From a checkpoint of a small mixture-of-experts model trained on Wikipedia.
Size: 9 layers, width 224, vocabulary 32768, 48.1M parameters.
Experts: 64 experts in each of 8 layers, 64 SwiGLU neurons an expert, a sigmoid router, a shared expert of 128 neurons.
Below are experts of layer 3 (counted from 0) of a mixture-of-experts language model. Rows are named router (the router's row for the expert) and show model dimensions 0-223. Each number is 200 + 20 x the weight over its row's rms, rounded and kept within 0 to 999.
After each expert's rows: a language model's description of what the expert responds to. This comes from a sample of Wikipedia text that the model never trained on.

# expert 8
router,160,185,212,214,182,185,149,218,207,192,190,211,151,215,184,220,174,225,210,252,207,211,192,195,218,241,205,189,156,199,187,184,201,194,220,199,201,176,184,201,187,242,199,207,157,238,230,181,219,192,214,188,191,202,207,180,210,223,168,210,181,204,216,186,223,157,208,239,189,169,190,203,200,201,216,201,204,209,193,187,179,216,227,191,225,177,262,251,184,179,172,182,205,222,200,162,210,181,183,218,207,213,186,226,216,212,201,208,233,201,217,222,183,192,203,180,191,192,202,189,215,188,199,218,195,196,213,202,202,193,211,208,193,186,198,194,178,206,199,193,207,211,194,240,206,207,232,206,203,206,199,179,192,206,215,190,185,195,213,208,178,212,202,188,186,186,191,165,201,156,198,199,210,207,207,222,178,211,218,227,150,209,189,187,194,213,166,221,179,209,161,248,176,239,185,215,194,190,189,136,235,197,227,213,215,214,209,218,196,219,173,204,184,200,222,202,204,217,234,203,184,212,199,191
Description: Main verbs and -ing/-ed verb pieces after auxiliaries or prepositions, such as used, released, developing, remove.

# expert 61
router,171,171,198,223,213,212,171,173,182,230,159,236,152,196,189,219,205,205,185,202,192,215,183,207,192,234,195,164,171,205,183,188,148,242,184,187,175,161,230,191,170,234,172,213,188,231,190,204,210,207,204,199,217,225,232,220,221,232,177,203,219,183,203,171,203,215,207,219,194,168,194,216,175,224,211,204,212,194,195,183,192,182,212,192,207,182,218,204,186,193,195,186,214,217,219,190,210,191,188,240,197,182,178,192,211,188,212,222,220,215,183,222,195,217,177,219,223,184,195,208,201,209,176,221,199,161,256,217,194,200,213,213,193,172,214,205,202,187,216,218,185,233,189,183,208,188,190,204,216,200,211,197,183,187,177,217,208,254,176,209,218,182,214,179,203,172,204,193,210,189,170,204,229,177,254,204,219,234,223,226,196,205,158,187,205,235,188,191,206,233,185,216,183,213,184,185,173,164,164,179,199,203,193,193,224,223,179,168,205,199,214,201,193,204,201,187,186,212,217,209,232,172,195,176
Description: Prepositions like in, from, at, on, during, into after verbs or at sentence start, before the or a.

# expert 10
router,177,169,181,242,190,185,175,187,202,185,159,209,177,196,179,206,170,208,228,199,180,198,171,219,181,226,209,172,179,221,189,179,184,210,210,157,204,193,197,191,209,217,203,228,202,205,217,183,211,171,220,185,202,217,207,208,200,154,213,185,197,188,192,200,200,213,191,218,194,169,216,234,205,188,234,215,205,151,185,200,237,173,180,168,228,185,219,237,183,212,168,169,222,215,166,176,181,193,179,186,219,203,199,236,224,206,191,213,232,219,211,196,210,186,173,214,209,174,201,199,216,197,188,213,201,174,211,209,232,197,206,209,205,220,210,200,206,236,245,226,169,193,196,194,212,209,201,201,211,190,205,209,182,190,187,210,191,239,182,194,172,212,221,191,196,192,173,199,197,163,189,198,179,195,206,219,191,256,190,218,177,188,160,160,171,187,186,194,211,206,201,232,204,223,173,181,200,216,169,175,224,234,226,187,173,238,237,213,209,197,209,204,194,240,179,188,179,193,216,184,227,193,202,178
Description: Field or sector words such as film, football, military, government, and single letters inside acronyms like CHTG, UNV, CSV.

# expert 36
router,179,183,205,206,198,208,167,184,174,177,176,186,175,210,212,205,192,226,216,177,205,220,206,194,179,223,207,208,191,229,239,198,171,250,201,192,201,252,202,199,195,172,183,205,176,258,226,191,198,166,208,190,188,200,188,215,275,209,172,187,213,208,206,188,217,218,202,204,186,164,206,206,176,181,243,203,188,207,171,191,193,210,203,141,222,153,233,218,168,190,180,181,162,172,187,201,192,221,189,191,221,204,214,227,218,174,222,249,223,194,203,212,209,226,215,218,207,208,174,218,217,174,190,194,183,184,193,205,201,189,228,197,193,208,192,220,188,208,246,225,190,197,223,212,197,198,204,188,207,213,176,218,208,176,211,208,210,227,194,211,202,191,194,199,216,159,167,215,203,200,183,202,216,206,195,245,211,210,237,221,188,186,165,197,189,222,170,193,183,222,203,241,189,221,213,218,194,173,203,190,179,195,171,205,192,225,217,224,205,179,206,194,183,200,205,210,209,191,216,181,212,179,202,207
Description: Final digits of years and decades, as in 1960s, 1953 to 1970, plus the and words like century, ago.

# expert 35
router,188,173,166,188,200,192,177,206,201,205,179,179,167,222,212,214,173,234,206,188,195,208,156,219,191,187,188,188,163,180,190,189,202,209,212,175,181,159,174,193,173,226,208,191,185,205,213,188,209,188,248,181,227,217,185,222,192,216,217,168,195,149,183,210,208,200,187,212,195,186,229,213,200,181,223,212,193,159,208,184,177,217,187,178,245,161,195,205,154,213,180,163,231,198,182,203,216,200,200,218,207,223,203,219,193,225,231,210,223,221,217,218,188,236,195,218,194,175,176,189,203,196,239,218,217,150,198,204,236,173,207,199,209,193,228,200,193,202,205,198,199,208,186,184,207,204,217,183,226,192,202,202,200,154,227,176,206,215,191,229,189,179,198,196,241,170,166,176,225,223,194,221,188,195,219,222,212,202,210,232,187,181,173,192,189,231,175,206,161,169,182,228,177,195,185,187,201,204,221,186,202,200,178,193,188,210,219,199,187,207,236,198,182,193,189,212,236,241,200,178,188,201,222,207
Description: The conjunctions and, or, &, nor, and name particles de, ibn, da joining items in lists, headings and names.

# expert 14
router,169,189,201,195,202,191,191,169,202,174,176,241,139,218,233,191,157,230,217,205,224,214,190,206,201,185,213,196,174,226,201,196,175,234,161,190,199,231,166,180,210,205,192,195,190,197,200,220,213,180,226,178,185,209,201,211,268,190,171,202,219,183,179,182,186,205,195,207,177,185,215,218,206,164,229,206,201,204,187,188,186,192,189,168,194,151,252,223,167,191,187,166,197,175,175,199,197,210,196,207,218,173,187,225,221,204,238,211,193,196,217,205,200,214,212,242,213,187,194,193,223,213,210,240,211,151,193,205,213,183,222,202,207,193,200,209,192,226,214,213,164,216,200,190,199,224,216,198,214,232,199,209,179,172,217,200,213,223,192,191,206,178,154,199,190,174,198,205,196,178,192,187,194,212,190,242,223,196,199,208,161,194,161,226,193,208,198,175,177,214,172,225,187,241,170,198,204,227,224,190,214,192,196,193,187,209,202,204,177,197,214,198,171,227,190,190,173,209,210,192,212,183,196,197
Description: Single digits late in numbers, catalogue codes, ISBNs, track times and years, plus century, centuries, later, II.

# expert 9
router,160,167,181,220,196,178,192,196,188,214,177,204,157,193,213,200,187,231,209,169,212,204,177,208,185,202,193,203,203,198,214,173,178,219,252,165,192,195,172,219,188,223,180,242,162,217,221,174,181,163,187,179,182,227,197,238,187,214,170,189,192,181,229,193,205,186,203,213,194,182,216,210,224,228,231,199,207,175,155,195,203,234,189,182,219,156,216,229,181,236,177,168,196,222,196,224,173,197,199,200,175,194,189,181,219,190,210,228,245,194,206,207,214,204,218,211,203,182,168,223,212,222,226,187,222,165,203,196,224,193,211,187,222,216,183,202,176,196,222,211,205,214,202,183,171,219,205,179,217,186,193,210,226,156,188,183,205,230,164,190,207,191,216,194,213,190,234,181,224,207,200,176,202,189,217,238,201,186,222,222,173,174,165,201,186,207,187,186,196,219,197,203,194,214,178,183,204,166,207,185,208,195,188,211,163,223,195,180,236,176,236,200,203,216,171,178,199,202,214,192,194,176,210,178
Description: Abstract or field-label nouns like range, risk, evidence, attention and hope in lists, and infobox labels such as Platforms:, Density, ISBN, Category.

# expert 24
router,155,206,187,215,178,175,193,186,176,204,179,216,190,193,200,211,203,211,229,203,201,214,190,218,194,225,195,172,197,212,222,194,203,223,171,202,207,178,197,172,171,205,183,192,207,238,218,205,203,169,248,184,196,205,221,189,173,195,179,185,231,188,201,194,195,195,228,225,195,162,192,208,220,198,245,208,192,178,193,163,216,191,197,156,207,180,217,233,170,217,166,155,197,204,186,194,201,238,192,186,217,181,212,196,254,208,193,170,212,256,183,204,214,213,195,202,173,171,198,213,194,224,193,224,196,169,204,187,221,207,217,203,213,193,213,245,207,233,214,224,220,234,187,220,210,193,200,222,226,202,198,186,200,198,208,199,174,218,184,234,199,215,205,190,211,167,208,211,239,156,196,213,202,207,213,251,196,187,231,212,193,173,181,181,219,219,200,194,225,190,212,216,193,231,176,206,218,187,188,187,220,202,176,221,201,219,211,206,184,202,239,166,202,189,220,212,219,185,228,209,234,167,206,164
Description: First digit of a number, mostly 1 or 2, beginning years, dates, scores and counts, such as 1989, 26, 10.

# expert 40
router,173,196,213,208,201,215,161,194,194,208,177,201,179,205,219,237,185,223,215,196,201,206,179,233,245,254,192,232,172,168,195,187,180,217,222,193,205,183,198,182,216,222,165,206,201,210,219,185,178,179,227,173,199,234,196,170,216,199,186,182,204,193,209,174,201,190,192,212,184,195,196,224,195,151,208,188,207,158,197,177,221,194,200,193,202,203,210,238,171,225,214,167,199,211,203,185,208,173,206,208,204,170,229,231,235,194,222,202,223,224,229,201,195,207,202,248,237,217,197,162,209,215,233,243,234,162,182,193,253,178,226,197,195,195,193,225,197,235,223,213,207,214,185,207,198,187,189,209,210,192,195,194,182,167,204,221,180,194,171,210,204,196,204,197,197,182,168,199,207,184,183,174,194,195,227,220,176,202,238,239,193,190,174,220,191,210,194,237,170,205,196,226,200,214,164,207,213,181,190,206,199,190,191,208,156,203,231,208,202,216,195,173,178,198,190,201,214,178,181,175,212,196,204,177
Description: Quantity and number words before nouns: two, three, other, many, several, some, often after with or of.

# expert 16
router,159,188,211,215,194,209,185,213,186,184,191,201,194,206,182,237,178,224,202,193,209,203,165,231,193,240,187,175,188,181,198,185,187,185,202,193,198,172,192,172,192,229,165,190,182,205,222,184,211,167,230,175,215,217,187,229,215,219,173,191,193,157,203,196,199,208,190,220,194,144,212,218,215,187,211,200,215,173,188,197,211,176,181,178,235,174,205,231,169,226,175,183,186,202,211,207,204,242,189,206,188,191,201,238,214,203,222,216,236,218,210,193,201,220,202,220,205,215,174,219,212,170,211,232,200,162,229,222,211,186,209,214,201,224,207,206,193,241,214,200,212,234,195,183,190,196,223,186,208,200,213,195,177,154,228,203,198,241,205,198,178,221,229,208,227,166,198,198,174,178,209,174,177,226,212,225,189,235,221,217,173,179,147,191,210,211,199,203,186,219,178,231,177,208,199,220,198,200,209,187,228,224,228,209,181,214,221,218,199,189,219,200,163,201,203,188,176,240,200,197,221,164,170,195
Description: First word or word piece of proper names and titles, often in lists and tables: The, New, Los, All, Get(afe).

# expert 31
router,170,188,205,227,186,198,213,186,201,220,173,227,144,192,214,209,212,178,205,209,166,208,188,190,205,201,178,202,171,177,182,179,188,222,196,182,159,187,195,183,167,227,172,228,172,226,218,172,199,163,244,177,242,231,226,260,193,208,196,204,216,185,197,198,207,216,172,204,209,183,198,205,211,204,219,224,204,221,184,186,216,185,197,177,205,171,204,230,166,195,190,144,184,224,213,199,182,207,193,192,205,165,194,208,252,205,215,209,218,204,181,213,228,207,187,209,200,203,185,195,194,223,209,185,208,174,208,207,235,207,228,208,182,183,191,206,207,226,215,217,193,205,213,170,205,206,210,192,192,183,190,201,196,170,210,165,211,233,182,208,180,205,194,221,174,159,187,200,199,193,195,179,196,207,216,210,212,227,231,215,195,203,189,190,154,233,158,199,190,210,181,198,160,226,201,211,214,170,202,208,244,188,174,196,192,222,211,193,196,183,237,183,150,221,206,182,197,216,223,200,209,187,199,172
Description: City, state and place names after in, of, at or New, like York, London, Chicago, Angeles, plus village and city.

# expert 4
router,182,168,186,220,205,212,154,189,221,219,180,212,155,187,201,236,173,238,194,227,183,222,160,218,208,205,196,197,189,215,230,195,199,232,185,217,189,199,175,199,176,220,221,251,193,193,215,204,218,185,216,197,222,221,203,181,220,200,193,200,204,168,184,190,198,185,208,187,176,159,177,222,213,181,221,195,202,191,179,194,195,183,191,156,208,171,229,218,153,189,194,170,204,222,175,214,172,220,199,208,197,178,194,216,222,193,206,209,198,225,212,245,208,220,198,207,194,186,170,194,213,187,188,215,233,159,242,209,199,239,220,211,184,207,184,217,203,184,221,222,177,205,194,176,227,183,214,176,221,212,238,191,209,190,204,185,185,209,199,225,222,199,224,227,229,178,192,206,195,193,182,182,193,251,191,210,188,235,227,228,182,191,211,180,192,213,198,212,184,223,207,232,199,243,185,208,181,183,190,202,188,173,180,208,189,259,214,211,211,188,206,205,187,190,207,195,205,226,215,183,215,170,207,164
Description: Commas after names, dates or phrases, plus linking words like with, including, after, between, both, when.

# expert 2
router,180,184,210,227,206,224,166,209,189,203,167,215,163,212,189,206,171,196,187,212,190,189,208,180,190,235,188,198,173,187,209,190,171,219,206,197,177,185,201,198,199,217,195,204,183,237,217,223,202,191,220,179,205,228,205,206,209,175,226,197,196,178,208,176,209,207,224,216,187,199,197,218,204,192,218,196,208,186,201,197,210,178,185,178,241,173,259,185,179,237,173,193,212,219,163,200,205,241,168,201,190,186,196,223,193,209,213,198,219,226,193,230,203,244,186,195,209,204,190,234,201,194,214,190,185,185,217,248,227,184,199,207,209,198,201,216,193,222,243,216,177,217,264,229,215,195,176,194,222,211,208,215,201,171,213,186,195,223,173,225,173,200,200,211,207,176,194,175,202,174,173,203,183,234,209,229,210,206,206,205,170,220,173,220,197,216,228,195,197,222,171,231,185,240,184,208,181,149,174,168,187,210,177,191,189,220,228,235,173,196,203,185,197,200,184,213,222,220,206,194,198,209,171,147
Description: Articles and possessive determiners opening a noun phrase, often after prepositions, such as the, a, his, their, its.

# expert 22
router,164,194,212,225,206,201,185,186,167,201,166,195,172,193,197,228,160,214,233,196,210,207,165,216,209,234,212,184,217,216,210,214,174,214,235,196,173,194,218,171,205,256,180,222,180,226,232,187,248,165,238,188,207,216,187,213,213,199,202,202,182,203,198,197,217,234,208,212,175,199,213,210,168,213,198,205,206,164,172,219,223,193,188,168,198,189,208,235,161,220,159,172,211,195,198,214,179,215,204,225,197,216,218,226,212,204,220,211,233,239,228,189,202,233,201,243,203,202,179,208,219,180,229,215,185,167,207,218,232,208,199,209,203,196,170,198,193,221,235,202,178,201,204,202,201,196,190,202,238,179,196,198,210,164,221,190,198,207,193,194,179,205,194,192,219,172,181,194,199,184,180,194,202,187,207,228,216,211,242,228,172,158,182,178,196,209,168,200,183,218,217,226,214,213,180,210,223,168,187,193,204,201,214,197,174,245,202,200,215,188,220,188,160,205,212,202,222,210,202,202,208,182,170,182
Description: Nationality, party and office words like British, American, Republican, President, plus suffixes like -ist and -ian.

# expert 1
router,173,169,203,246,202,171,201,168,199,188,197,222,161,202,195,214,189,230,178,222,200,201,182,230,201,195,196,181,167,165,206,188,191,232,196,201,191,202,198,145,184,217,188,210,203,229,188,234,218,172,203,197,208,244,208,223,176,225,191,216,188,164,202,182,211,195,199,203,161,171,199,189,183,192,200,197,199,175,172,168,196,212,197,182,208,158,241,240,167,206,168,159,185,225,212,210,212,220,178,232,215,191,203,211,206,207,207,204,233,203,210,207,214,228,193,195,213,201,204,199,193,213,202,228,194,158,194,214,210,204,233,194,216,211,197,190,194,233,213,203,207,223,175,190,201,190,198,188,217,196,202,205,199,167,176,209,223,253,180,183,168,193,204,213,194,186,192,183,207,186,167,169,184,187,222,175,201,202,225,206,186,213,157,212,215,230,192,214,167,208,179,238,198,244,177,175,165,147,174,207,213,197,207,200,179,227,206,215,217,216,212,204,187,204,187,193,206,196,197,176,225,189,211,171
Description: Individual digit tokens inside dates, scores, table statistics and codes, plus spelled-out numbers like three, five, eight.

# expert 43
router,180,171,176,255,183,185,166,177,206,210,172,224,155,215,203,215,186,247,231,198,194,202,164,215,197,215,165,187,179,203,224,216,189,215,205,168,179,198,192,189,199,206,149,196,202,209,172,184,187,194,214,174,207,232,220,216,201,207,221,178,201,192,202,227,199,198,198,210,204,154,207,223,202,183,222,196,208,210,174,165,221,188,180,185,232,141,259,257,202,207,164,177,227,188,167,212,190,186,173,206,222,197,232,220,213,215,226,199,229,190,225,191,208,208,198,221,210,212,190,208,212,231,226,228,189,182,238,210,185,201,218,216,228,190,221,218,186,213,232,235,185,210,209,193,193,168,194,210,206,185,192,214,182,177,215,183,210,220,182,207,171,203,210,185,197,189,190,208,212,201,200,214,200,189,200,217,217,215,208,214,171,193,180,184,197,194,195,200,220,220,164,239,197,234,179,204,199,195,176,185,211,212,195,197,208,206,219,207,207,201,204,187,190,217,212,240,187,236,210,215,213,173,229,192
Description: Final nouns of proper-name titles such as Award, Cup, Festival, Association, Championship, Act, War, Stadium, League.

# expert 44
router,150,191,170,236,191,186,185,184,190,184,174,223,190,186,201,254,192,217,232,195,200,221,203,201,183,208,168,185,186,197,189,210,159,211,192,184,150,192,186,177,169,207,191,208,200,213,233,179,195,155,203,190,186,214,215,192,199,187,204,202,188,180,211,205,227,188,202,223,168,181,208,213,222,190,209,172,207,200,200,183,212,216,216,191,205,172,251,218,206,209,199,162,245,209,181,173,185,190,178,191,170,208,227,198,190,187,236,204,224,229,198,228,203,207,218,192,233,177,169,209,236,217,172,221,185,162,190,184,213,193,220,196,182,195,202,201,229,252,220,219,171,196,189,211,214,211,179,191,231,201,196,205,183,181,183,208,202,203,181,175,196,194,192,218,212,140,198,189,205,182,197,178,179,217,196,230,205,240,223,203,165,195,180,203,189,195,198,198,214,196,206,244,189,213,182,195,167,179,195,166,211,227,181,194,180,230,175,205,186,189,225,173,200,219,222,194,217,225,220,208,186,182,176,184
Description: Short letter pieces inside rare names, foreign words and technical terms, such as Niewiadoma, dysmorphic, comitatenses.

# expert 32
router,175,177,203,211,201,222,231,189,200,169,158,174,158,185,207,236,176,222,227,222,171,219,210,228,186,222,183,188,183,191,197,192,183,179,214,170,180,154,183,224,189,188,192,204,162,194,211,159,199,182,221,188,214,241,223,231,188,197,177,212,191,197,193,213,201,196,185,204,212,150,194,218,206,198,201,179,204,182,208,198,175,203,230,183,199,185,209,205,141,226,184,192,216,218,208,211,184,176,191,216,185,202,215,168,213,215,200,225,234,205,224,202,201,222,225,210,189,210,193,228,220,181,179,206,220,180,207,215,201,206,165,204,203,176,210,202,183,209,224,182,199,209,195,204,221,172,185,194,234,207,211,216,207,156,203,173,228,192,194,200,179,208,221,186,216,161,214,212,199,186,196,188,162,199,212,247,197,218,237,198,169,189,173,194,218,198,198,230,229,222,187,222,193,243,158,223,216,203,170,184,234,206,203,213,163,192,227,214,205,203,211,189,167,227,205,196,199,240,202,213,208,175,190,185
Description: Digits inside years after an initial 19 or 20, as in 2003 or 2014–15 in tables and lists, plus percentages.

# expert 39
router,188,210,206,237,192,201,182,176,197,171,161,229,154,220,201,215,179,227,210,212,179,240,202,219,233,227,179,197,198,206,211,186,172,215,197,194,191,199,183,201,200,227,201,193,204,219,187,197,186,163,219,202,232,196,200,241,190,218,167,181,220,201,184,172,204,208,235,217,191,155,198,226,213,185,232,228,210,200,221,189,197,200,217,160,221,185,215,240,174,239,206,154,196,216,210,201,167,201,203,253,209,187,191,196,202,203,227,204,243,178,218,196,213,189,213,215,190,189,180,204,235,210,193,191,232,155,197,199,209,202,206,205,194,169,166,201,162,195,242,232,156,225,167,189,196,203,180,185,209,172,174,196,185,194,205,206,190,203,190,223,183,196,208,222,219,177,192,196,206,212,192,185,204,219,229,211,217,201,232,194,168,184,174,198,197,209,191,189,179,189,172,226,192,178,166,194,215,190,170,206,245,210,178,217,180,219,203,229,206,208,203,193,184,211,214,183,203,204,187,219,181,173,216,177
Description: Lone capital letters in codes and names like B5, Sheet C and Nr., coordinate marks ″N and ″W, and the word born.

# expert 15
router,178,187,205,202,191,203,168,174,187,198,184,198,181,170,216,216,190,206,191,225,185,219,174,186,213,208,205,187,192,164,212,196,194,215,178,196,193,212,207,186,197,219,193,208,208,231,209,213,222,183,254,209,209,209,220,223,193,190,215,184,166,168,205,206,198,185,212,241,194,150,189,227,195,186,209,207,198,157,236,181,206,209,235,169,230,193,211,265,156,191,176,161,178,203,179,207,206,247,187,228,177,223,186,197,230,229,209,219,228,229,234,190,178,223,228,258,191,208,186,211,195,193,201,210,232,199,178,223,231,208,184,192,201,181,176,203,204,240,228,212,189,204,180,184,203,195,179,181,196,214,173,218,214,196,198,192,199,223,160,207,168,193,218,214,222,177,215,210,211,184,192,222,182,192,203,227,215,205,200,219,193,202,173,217,196,213,155,215,180,207,199,205,190,208,208,228,187,205,192,184,231,217,197,168,158,199,196,184,203,218,225,198,214,208,202,181,219,217,240,192,209,207,187,175
Description: Subject pronouns such as I, he, she and we starting a sentence, opening quotation marks and parentheses, and first letters of names after headings.

# expert 33
router,173,160,195,237,195,210,175,189,208,213,168,189,171,189,208,217,170,214,203,221,221,216,206,206,225,203,193,188,205,203,195,186,176,194,209,189,169,182,202,182,195,200,182,229,161,231,207,188,222,196,238,187,202,224,205,243,213,236,208,186,199,181,201,211,188,203,212,228,193,150,192,195,226,188,219,200,253,159,192,196,200,179,210,180,228,197,224,200,158,225,189,174,201,211,191,182,207,223,207,200,201,191,211,240,244,204,216,196,248,225,212,209,193,219,159,195,219,153,214,209,214,189,190,198,213,146,239,173,212,191,213,201,237,194,212,198,191,218,208,224,187,210,207,198,212,206,196,212,222,216,218,201,208,169,226,175,210,222,203,216,205,187,205,207,230,192,193,199,202,213,170,170,195,216,191,211,194,209,231,204,188,201,151,179,185,224,170,198,203,189,208,235,220,222,169,219,163,195,205,195,211,190,208,188,193,227,207,229,183,215,225,178,169,204,203,180,176,236,211,159,216,184,196,186
Description: The word as after served or began career, plus and, the, with, at and table pipes or colons in sports career lists.

# expert 50
router,171,212,210,230,164,189,179,198,216,185,189,199,170,187,186,218,180,213,225,204,191,190,166,208,186,205,184,215,193,173,194,185,194,202,214,193,185,220,226,197,197,211,193,224,207,224,226,210,210,183,216,189,207,235,208,220,207,203,166,215,239,213,180,206,194,205,216,207,188,148,220,226,201,202,239,194,230,197,185,171,199,211,219,193,212,166,227,234,160,224,158,181,175,181,225,186,205,203,193,207,197,197,220,236,220,193,213,204,232,216,222,199,217,228,196,193,201,186,165,185,194,226,206,182,215,163,231,190,201,218,222,201,195,211,182,202,215,207,210,246,217,202,198,188,208,222,205,173,211,183,234,213,199,185,217,190,226,238,186,184,168,211,209,199,221,181,170,187,209,191,185,187,175,208,195,213,205,195,227,235,184,178,129,184,221,237,163,248,210,187,186,188,179,225,216,208,199,169,188,173,231,215,208,233,188,209,196,210,215,209,215,208,189,171,225,207,200,241,186,218,224,190,214,177
Description: Country and US state names, nationality words and infobox field labels, such as USA, Iowa, Succeeded, Released.

# expert 60
router,183,159,193,217,179,222,187,177,213,233,184,232,157,194,224,222,215,211,205,197,208,217,154,233,212,225,190,175,184,182,216,214,199,200,208,164,207,176,182,202,209,240,199,236,199,233,216,214,208,178,198,178,197,188,200,227,197,193,184,188,195,203,177,174,209,210,202,215,190,163,215,225,211,222,194,211,212,208,197,200,206,199,210,163,182,173,214,219,205,219,201,166,213,270,217,195,179,210,186,206,190,238,230,220,189,169,193,215,214,212,195,210,211,229,178,188,194,205,193,191,210,207,219,197,207,172,217,179,199,191,211,213,186,180,198,200,197,217,237,198,179,216,172,221,204,212,170,182,226,241,201,210,181,189,198,221,238,231,170,193,182,217,229,214,198,166,193,182,176,183,193,179,221,167,214,210,205,204,205,233,169,181,201,206,174,186,187,207,189,229,178,252,186,223,201,222,181,189,155,189,230,196,193,221,206,228,190,218,230,207,254,187,190,181,203,194,190,203,219,172,182,184,199,173
Description: Middle and later digits inside decimals, times and batting lines such as .366/.456, 7:50, plus of and on.

# expert 41
router,185,184,242,219,186,217,185,197,203,180,196,200,167,187,185,220,201,226,207,189,194,212,150,227,159,244,201,204,206,190,177,193,218,228,222,198,203,199,208,184,184,206,178,220,201,228,219,186,201,184,248,183,234,218,184,218,210,194,172,197,203,193,219,207,193,217,205,220,198,159,232,198,193,193,222,200,219,177,151,191,204,223,174,194,205,187,203,246,158,215,163,176,231,181,214,163,217,227,198,181,189,218,184,231,209,180,210,216,204,218,200,202,211,193,218,199,218,201,158,198,198,243,166,214,199,202,222,189,234,200,208,167,196,173,187,226,179,260,224,197,196,206,195,213,207,196,200,175,224,211,211,202,195,178,202,197,213,194,164,200,191,182,214,198,210,205,175,173,196,184,185,182,220,199,222,218,208,213,227,208,170,193,191,191,170,224,199,195,186,213,170,223,226,220,186,219,172,174,175,208,193,204,183,191,177,204,245,217,188,189,220,195,174,233,228,202,215,207,174,199,224,176,173,166
Description: Label words opening infobox fields or section headings after line breaks, such as Major junctions, Total, Coordinates, Category, Elevation.

# expert 53
router,165,192,201,242,195,176,200,215,197,200,203,212,166,178,178,219,181,203,243,201,213,228,182,205,227,219,202,179,193,182,215,165,194,212,182,189,193,184,199,199,180,225,195,178,156,192,192,168,201,176,196,198,201,213,192,208,190,201,194,172,192,161,204,190,199,202,163,199,161,149,183,232,193,203,233,193,231,174,161,211,198,194,182,189,193,177,191,219,159,207,161,201,197,244,200,188,179,238,225,197,202,175,169,206,224,241,188,193,247,205,215,212,182,210,207,206,205,182,189,187,198,226,222,236,204,191,194,221,206,224,187,229,170,209,197,207,215,197,213,206,178,210,207,156,230,195,206,176,199,211,177,205,212,182,178,188,203,225,166,210,218,209,220,199,210,161,219,194,179,190,200,176,223,180,214,209,181,209,208,219,159,161,155,200,208,185,176,217,183,187,196,244,180,218,218,216,183,176,205,191,188,221,187,209,190,217,190,234,189,213,219,180,162,239,204,179,191,218,206,188,200,186,200,201
Description: Colons, periods, dashes and digits inside times, durations, scores and table figures, such as 3:11, 8:00, 100.00, degrees.

# expert 20
router,168,185,204,223,187,183,149,177,204,221,199,195,142,197,209,237,163,200,204,221,190,221,193,195,178,207,205,186,180,187,228,180,176,235,184,192,176,187,187,174,186,228,222,202,187,195,212,205,202,197,209,202,213,207,201,189,203,194,207,200,207,192,178,187,211,204,207,199,184,151,212,223,211,184,190,188,196,173,170,178,163,199,185,150,235,175,215,244,151,203,188,182,211,197,198,194,200,250,216,198,176,175,216,207,194,210,196,208,224,194,228,188,226,212,197,208,208,204,177,218,214,194,208,226,196,153,237,216,212,196,207,210,210,198,185,222,183,203,235,220,193,209,177,210,194,197,180,236,234,202,203,224,180,191,199,176,205,197,176,199,214,214,215,212,210,144,189,212,222,175,177,203,168,197,206,246,195,229,211,201,170,194,186,233,176,208,185,216,188,228,193,229,160,239,199,204,188,187,218,175,198,197,211,204,190,256,213,234,204,211,195,188,176,207,217,206,201,212,233,184,190,214,218,180
Description: Commas, periods, semicolons, colons and dashes closing a clause or phrase, plus linking words such as but, because, whether.

# expert 0
router,171,172,177,229,192,175,178,200,231,203,196,198,184,168,207,201,190,214,193,210,203,220,206,210,204,208,201,192,175,201,188,172,188,216,189,197,194,193,204,208,160,196,207,240,198,236,216,217,197,179,231,199,189,229,219,216,190,209,184,202,214,229,183,201,196,192,164,195,175,172,223,223,198,185,230,201,182,189,215,151,190,169,190,176,228,190,218,242,158,194,186,162,220,188,177,184,204,225,186,199,206,219,221,224,235,210,210,224,219,210,187,227,200,184,200,237,185,155,148,196,208,208,223,227,201,172,217,203,207,205,208,227,201,168,182,196,224,185,226,200,182,211,188,180,199,195,205,159,216,191,198,221,171,183,200,193,238,194,194,195,177,208,192,184,225,175,192,183,197,185,216,188,207,187,263,230,199,257,228,219,172,182,189,180,199,211,208,222,176,222,208,240,223,213,192,222,206,202,195,195,214,221,168,186,187,205,198,213,214,190,209,203,182,181,182,195,188,224,231,164,225,212,183,167
Description: Time-order adverbs after a subject or verb, like first, then, initially, finally, eventually, plus commas and compass words in place names.

# expert 26
router,179,202,224,210,168,211,192,193,211,207,184,225,155,189,195,176,176,231,204,203,199,218,192,173,236,235,191,214,185,222,210,194,219,211,207,173,166,162,202,177,209,209,195,225,200,204,228,177,214,172,227,192,217,199,224,174,169,227,193,176,194,181,184,188,185,196,183,226,207,180,234,210,194,166,240,225,191,200,189,232,192,193,198,176,199,170,206,225,196,222,161,171,209,209,199,166,195,214,209,212,209,179,206,226,215,218,196,236,225,216,201,212,192,189,204,222,208,193,175,214,229,216,218,197,198,176,201,229,193,196,229,181,191,175,188,198,220,210,224,261,202,205,188,203,195,190,189,171,246,219,207,220,187,190,219,199,177,220,175,212,195,192,185,188,215,160,192,210,220,210,185,166,215,209,220,225,182,197,234,204,175,191,144,192,213,225,187,241,197,183,187,212,157,202,202,232,204,162,183,185,208,233,197,213,183,238,190,208,193,199,250,199,188,222,184,194,215,211,206,188,176,207,191,175
Description: Hyphens, en dashes, slashes and decimal points between numbers in year ranges, lifespans and tables, e.g. 1928-1996, 1986/87.

# expert 63
router,159,188,188,224,209,191,184,221,175,222,156,197,134,190,203,214,206,255,202,205,214,210,166,222,245,207,190,207,175,208,191,228,183,230,177,195,188,201,180,164,171,196,197,226,175,211,233,192,199,161,210,174,211,222,199,198,142,200,189,154,194,198,195,187,212,195,182,233,177,156,181,225,220,191,213,187,210,202,196,182,197,216,199,198,212,182,198,246,204,215,183,149,211,210,187,231,187,185,196,198,223,211,202,237,219,209,223,218,214,224,203,192,186,197,180,223,202,178,166,209,201,205,229,190,225,165,216,192,221,197,187,222,200,194,199,213,214,207,240,236,206,207,211,218,229,219,190,203,194,208,210,201,200,178,215,189,169,213,177,212,184,196,226,213,214,188,182,185,225,181,202,200,204,191,199,230,199,210,248,217,186,191,183,185,203,193,178,191,207,181,205,232,183,233,200,192,210,197,182,162,197,224,178,175,181,226,178,204,193,181,208,204,155,179,207,195,222,218,198,193,207,193,199,179
Description: Inner digits of four-digit years after 1 or 2, such as 1997, 2001 and 1883, in dates, parenthetical years and taxon authorities.